python train.py --norm_place="pre" --init_std_o=0.00698 --beta2=0.99
Below are experts of layer 3 (counted from 0) of a mixture-of-experts language model. Rows are named router (the router's row for the expert), down (a neuron's output weights, with its number) and show model dimensions 64-127. Each number is 128 + 24 x the weight over its row's rms, rounded and kept within 0 to 255. Numbers have three digits each.
After each expert's rows: "comes before" lists some tokens at least twice as common just after its tokens as in all text. This comes from a sample of Wikipedia text that the model never trained on. Tokens count by the router's weight.

# expert 36
router:118084103128146137110121108140118125093170155160132132191119131137134114147162123148155112133120133124100134119158115134071107148096124153093083121138165151139137103117143134144146124117127158
down0:113121066136120129112123102127156132112128101134133133126120125164109113131106083091138130132154143100167175122103109145160192137138119146132133123131146088136172146143101143095147118151126126
down1:148111141123129155129103092135125148136147140113120161162101150101130128122174111140100172092101123162116145111149120130080111132163115140129149116142085180143129183137084108117130162123140148
down2:139129115112118155159155108099143134128145133120128095134119133105125097156133116115158132096092143124121127126143121103103086158146146143095126138144120107151132120102114174115158118136118130
down3:091179074107153088127120115088122093172138103121153127136129120146161120143093146155126127150133105118131139110141103093092160107107144094129147148116157108164178111128180142123164141169120106
down4:116153110104123150125153127123060136135160121101120107128143160142146115133130166114152166106143122136158137082105126118138169111165132146117151154149152142171119121185149106140128110106123159
down5:132081109130131167147115120126097054116110107110141137085103137100112100169125112105123114102149152121128172125132140119137103123152117159139095124180132120142128161110082167117117131157079144
comes before: " ", " \"", " —", " The", " Nominated", " A"

# expert 3
router:083116138129152120083161063147150115102169134135103141137123162135159166162142118137148160150066118119134138163135139133138091126141153138112148114125109128135123100150147160142139169129142157
down0:140151131140109155126167113112146138159118090150168141098142114105106150200134126123132101131148126132117120146135126124137168129132149131144116142131100139124136100096125153123099128101139144
down1:125115103127102112164125146170124109137160137154153131129095140149096158116104126072140114159137116195115147120128095116119127175096148097150189085129150181130128147147096157108075100110091140
down2:171101135153132085104108157119124112118170137111107143127153149168135167143151128106149128160184112125150085066173090137145129115160119112083143134118108132159169125110111106097109169160121138
down3:132147129162093120117144125115146135165130076131152145100167114127128157126135148146099115138174118198120103124099200118078076124135124095119128121126104125128093164146140105122130114105146116
down4:129123102113087145149121176127104121129144109112086120184088101158151088076100154155084156096158148138130135180093130139135128125040128129172104179129150133137121146098109117153122117146140150
down5:186123086161109130101111113113114115116086145187142160078121110134138114143111131127124136128124126105124129119119135111137140143126134122104114101103169117124130133136116137138134132102105126
comes before: " of", " and", "==\n", " in", " ==\n", "\""

# expert 32
router:107136130139168187090165115113167123122140132149119135146144137124127121115104145148169123138160111122106149140175166158048112138126121114092110112147147137133153086084154093104133129118112150
down0:109101090126137142161145180145154075085131145144103129134115154166110117139129135172099134156089141139118116122109142150178070092144133096122129102125106108082129119111146129164133137089180119
down1:132095113153136152155118114123189104178125153133116110120139151098120112121162139066114149094123147132103096154075124115116098102115147131082123150157110135143089137132137128150113094144123143
down2:135152122137090130141118128147140148121100119110152145136143134119158133177099153128140099076130135080138131083152111140154146146149167110120124101150101148086119139120140092104153113106115119
down3:128102111136180141150157174153140159158099103138212157091130145136133110143135125095100140111134175118135129120105140140107113133091111105120105123137121115153075080144177138116148120123103154
down4:127151119106111159120130123120147077134119151147109128125128124099157114164108098100123138118118109096104122083082162157106124149126151093114106091150101182138068156101117105143142113122130136
down5:134182134132114178139150163181111129093111101143103077079136122104101119151148141126140128130093153095138094145146147109129142115092119110111176152125107146114146165108143159128066158106133112
comes before: "|", "-", "==", "===", " The", "The"

# expert 83
router:136095113107152165132100126130144131110139116169102139151111129121128194152175119160166142137118125127092140134179121130094123133082151152045074118124150120125157136140131131122121116085133147
down0:105125129151157139111103130121117126132131147129119133112103160133062120154145160149124163132125174135168145130132156124124079117154103097088138153100101086092081137098140122094099127092146135
down1:120118121107109125162123112130107101122123132191098140134149106109112123133143084148141100134109169117142187143182105156090117077117115087104148124127135154155144093109156165118128115088107115
down2:156072109134171098102117144136142118128164140155129111129154124169077119094165131168082118178131119118130104145106099118127131094164175083164115159110132132143123147167206131135109148139120112
down3:161150121168088112118117151111115132150114149123155103103114107132105134117109097111133141148116135139166178052109130148128204176135152124144089133159142092133122146148120119076095161191124108
down4:095141129111147150113122096145097110176129138137138132179089150126128150130140132128143144108152138131137123120090100161115146158143110153130107151143116101130119108136143130091145132156104096
down5:106150128165113114133155174104163166156144121097172111096137161135131117125153146098131146097131095120169122134155129171133131154119118113098133140140133139098157133141095100129156158163121111
comes before: " ", " —", " +", " −", " .", " USA"

# expert 149
router:132100132145131134146158145097122102135108106150143135135167145109156144138152152136110133150129116142106100156163126150123077128113138110142112105130137162125181092133134098118116151134123126
down0:150176107152129145160146101102091164199156149133142144055128150143126119173148109142174149154118114143135129075122118152114124166125089119124138136141113121146106100117116102126097152182092104
down1:130120133122132168082151166147084133149118117155110114111133113119140133167114094102152152155136139125108187098148085134163141148103155113134120100137156165142091144142116121116119134137091115
down2:145147105169168122152089092153161074153086133168124102141081114108109156116097120140086107093139136088141165119149057143123147101111135091128146134137142119127125154086126156146164139145070114
down3:137162111117107171132125122145105113093147120098115117147120108128119118179114118141157128107066166169149113127118127117141120143100131159122115123141170075105106134102146154090164130193139124
down4:133166111127117110154133146122143109113114189163083147136153132112134126106082125121120089168153122119098162108130132111135130139139187149145099104110154126134078104135169150132156122135130114
down5:168131118101150145179132171138152130132101154133137117100125150098058141162112169108132181095126140147123115112174129135105141098165159127113160153117134114094145123135097119132156115122103142
comes before: " the", " ", " a", " his", " this", " its"

# expert 153
router:134139141177149175139191091105139103132154119134142143143147104126151156153139103148136140141071124116118100147193119133131127134128151121109124118164122124103174104179132147161117159098136155
down0:122148109142065162099149102162168130102121095130102109132115112124110154141134151046073165127113126140161128102146127132133125124140153132113098128138140112147150159151147148130126131118131081
down1:136121071106113109101131126138140116106118128097148139160132142098096114137108115132078094148131134120162128124085135170104116179113126147101130100094098138129127136177110127136139130124169173
down2:126128148134137155160142099151123128149083112111128106123128136114115101125075124155105104147109196107136126095134119129164159136116117120148098143136134139096141116157122099099164151149130156
down3:169138135149077112155124116128138127149166093091152152102113099142103137139132175117174121103175128137114141125130141107069129098128124127137170105110150135121124126126178160128073139111108139
down4:100152113160114104130093174138116161131141106141154126134104120159093143073083163107130164130127110133082153138153144145094154151133142142159093136102093136106141160161096105134129138162120168
down5:108125165122151120100107158179141110128113079132159083077185121117119112114135120082105120128155180121094123129160080140096123122124142177121105127089180137127150061129096070126102121128131155
comes before: ",", " and", ".", " in", ".\n\n", "\n"

# expert 110
router:127140130164151136101135120116120098094130129184118125132132084140120142136103181130129114132126127107130133192168152137124124139137120117144130126120161122140131114091170113170160187106119118
down0:141152128155116140156134087107153135094125132103098142089116130085103093126095124105146072139148138157114117161132170169072172135148103102137093134119111121111145123103126143143145112111190144
down1:115134144090171098112120136139137137166142130150135105140146159116190112136160119144157142160142146047097110135089109127116108140106133117122156105123171090134122164137110133109112098141096116
down2:158088157087099137155133117125170132157120127108100131122124126100110152107167128107129107142129098170146128101122142161104129147096194115139129105162089165114086155122125116144126138153101153
down3:096141145124100139153134164124114138117134117134105087165118117162086134141143129132146144123164083113158132160127098154121133107159101093101136128123114116135129124145126140143121070123088121
down4:120129093129130096120141105118134105140122118117122131165123140114124117135137092126134086159151120135138123143134130094128096099152163140093101104105111147137107096158099139103163157107171117
down5:118118159113126094136124157129113121180136121109154146157162123142107117130139130147124149141119078124118146135146157138129099159102131101108088137105143134094122131131097130104106114147122113
comes before: " ", " |", ":", "%", " votes", " Total"

# expert 136
router:155127143128127113151118126102116114108166104151117136134126163120110134119170126134167124145110126114101133145140122140083110125089123140049092125126112154141110141128144122141123101111134155
down0:158171125132156106157107144164114111100096093101165121070176104129131130089101130066109150138158118148108193108138144150104167124124139156114095139131108131142132167155150103120119123132123138
down1:150126118094142150168116164132149109111146106144114152136130143115120144139179134126132115111109158121196112130179075113118158134104166142173136099127126151123163148124182115101090179129135097
down2:099125125101129110110155171139150144120102137187144134170102131110101163108158101136154168127131118164146160086171146169108147133130119133097114108126123104141094129133117126101109156099141120
down3:124137140110137130151116147097120134144098107132117096132135117120144136122133110142131088102197147129134094144131131161137112141109110097133082101150129113079144169141070105154127154149115150
down4:114111129163138141094164145147108147145131144160147064117123135108181102136121130147135094150126119145126125140102151129121108143110080113103122129143098144116114178096126163112120160138093126
down5:166137079166139141138139102158129134134110117127132152127119117124118162134176129094135132153113141159106157089118101147119148137104144064159130157127101154130113131145110118108079137136079116
comes before: " ", " United", " —", " A", " Nominated", " The"

# expert 4
router:093137130091171143113170115108145123125139155147121142112130129125134143111129155152127123135117114119129088134147164132041114133136105137113090117127158132093160099136204145172123115120123100
down0:141100094140135149067105115144108139169168083137101135115153128137117117168117155120174122097122145113106099171135090159133143129126096104100136167071111163107135115124104124111162140136105124
down1:123134128138125134117131114121137130113091111143142144125183092142129152143135095135139114111122126134157084090093126128108114138118116143142119103105140141090119155166140125121138133155161135
down2:123102123108124178152141149119114135141141114114088141154121108139099145122128109113193126109137144099107111153151117132116169122143116157178176150102106160112092153155130111130154143114135109
down3:129107122136135164112149101136079112129166101138124120106135121130101141106161148114173110155190116119137158154142125143142139129146097157124138140133152094085156152161160141119125136123145109
down4:150127195138114073122119163097149116100103121097097127123156167154151146176160129142076128122118151077111128126150147150151144092085141104142130123058174145128095103090146108124142106088105152
down5:120120162100127124152136162161120169107128126139108089119093194126136118105117124142151118086159145091090128127118151114124123147125079140143100108072134141147163159134123130142106163151085118
comes before: "-", "|", "The", "==", " The", "==="

# expert 38
router:137077128081149174156125104113146124113125078152120125163119121129152182160128120164144133129146098136097157143176115145082089138084161146090025115140159118107129101146142144123128130100143116
down0:123114135145125180109114067140114132137149107108111128117161160133092147159101147109136095139165164122135118087094098126122142126120176137120157128123157107107120146137134140136104141118140133
down1:140109147119107111103128144079149096095142130125107120133108113128107114160121128157113116137112120139112156113110086132142125168167126092147131138110153108127087174127173080110134135116110146
down2:131150138116123121142139114137083076133146108111090132134099144100134130115160112126139132105163125131170129154144134138095133154141118139119133118137099097132097144151134162102126134126097153
down3:124162108165158155122194110167134136165102134088175145132097095119120092114079093139106119148127148130110146104146161123157117133116120078137109131130131121140179122140111104137140107139118118
down4:162126125095158149108115137125133147161105143113132140101159089100134123110145113115104163124146112170100084156107133116173125117094143102127126106079154158148135101143096152129115118115152097
down5:122170140137129156114143125099169164138115124120160110103094098164110120098127127086153167090168125133092171091102116151115150147145137115133145148106141116110153122096101103119085124155120106
comes before: " ", " —", " |\n", " +", " −", "0"

# expert 6
router:105143107131122137153105151140122116079142093151125155139166140180127139112105139147179116110122105132118135180155130137110114100128124211145145127137184136132165127062146142151104135130129129
down0:149087122141134102183156147100110153128118142108086128153097129150152116101094142094126088141103149184088146110095145138141137116130115123126112096164148149098177171123158145112158125135120177
down1:121124160166125122131161173130144086135161140100176095116111092145149191135106101066145115123136087144162105128130121108097134135094146134111118149117120113133158148131086121094152114115170105
down2:153121084153154124148124153141107140125125112142114157116126126135122116155127088129140113138153133118163126103102141119150172079176114150140048129100126121113125137116144138116116129148083132
down3:119128111118106152152177125126092150115119102127142118112119152127130079137135112111128125075133129160155109175103144089091106112107143099146120175132125097128135155110135148167137113173104080
down4:157101119158124143105122170134104117120129100117128129099152131125078161143134117110125096125137099142127156121139128123126115103175129116133107143111150136173126121077179114111115164130122117
down5:114157131177167126189159118167175117129107138106182152115110107094117130086160099150123151159121123128064135144132089122172149157109130112126124140134159118146133103156134138129144115124167146
comes before: " a", " to", " in", " by", " not", " on"

# expert 159
router:116120128127143155140140122079145116124140138190137139171153114170149153134132137152105130161100109101114117127139148140118075150118157136124102113152140146165107167139144097142132117101176154
down0:125108160158156157114153135148120167196092127145112134144118172169104115164167123117097148136119106096184129183108131162130120152118121095184115124138177112159106117086144147125109097138085168
down1:090153132153107124119158128151082139120129121107113166089099155135127108159134102125156132150115147156129141097098099115158124171143171127129103155151133074110147073105103120141153126119151129
down2:160137140146089122091114173100111146088157105120129140131179163086112145110216116117162147112115175112127087114119143140123167145135063091157112118091113131101106133124112132142132178106143119
down3:139133144123119104148130123124127116126095161111132098157125117101174136181187147121133143150139122152095141157091107106110093124110123103150121114145099183070096132099149150150144136114078121
down4:123132097109112075137144159087119112126151183152124121100110152120109106105126095134168138133138104119142126117165145138098145127087136121102178144099131099151111116136107139110155145143108108
down5:102133123158171112134102108158128091143102159095146117114078106091139126175112138141153117122137139158138090122090132129119116134167096142103156164130104142113143141139127141122103138101113117
comes before: ".", " |", " -", "–", ".S", ":"

# expert 55
router:121134148109144135140128092159143129157150143115137132117138128150148135115129129143123097140086107119153111169196129148110122122089138140107103117150131128097184106089125097164149191062144113
down0:105124141092082105140137071144080092142103111099113148130111093106093145149098126108079122132110178142132099102152148109155109114146129115127151172132109138132130156165098124113162138158134154
down1:141154143127132133119148159104133119135149156144123144102148182137123112110114155133196166126139140119162128131063116132115097117143124149158134103160130114123121129104149152171138111105140140
down2:149119131113140127150106114135177113094121142163104166159129112074149094149130172130123137144138117147119182135116152157149148138080130091122099121143104121134108154162105126127078095127125075
down3:135105140153138111158137114118132152129090116164135144148155137136137139155091138086126117070128161132136105146099120150140148133134132095080121186137143135106110127094112164122118107155135134
down4:142142134150131132114130119105120136145107132140113131107125111139143166165134118114107168129076129072106076159119127137136100121153113155116076136183126107183111115102143037129107153123102109
down5:121125114133145116103138145118165130079161099160134147166106107150110150144155130157143113067105137179115141113106138135133120116098170113170130133093108167117110083128132185114136130124079179
comes before: "\n", ",", " and", "\n\n", " (", " player"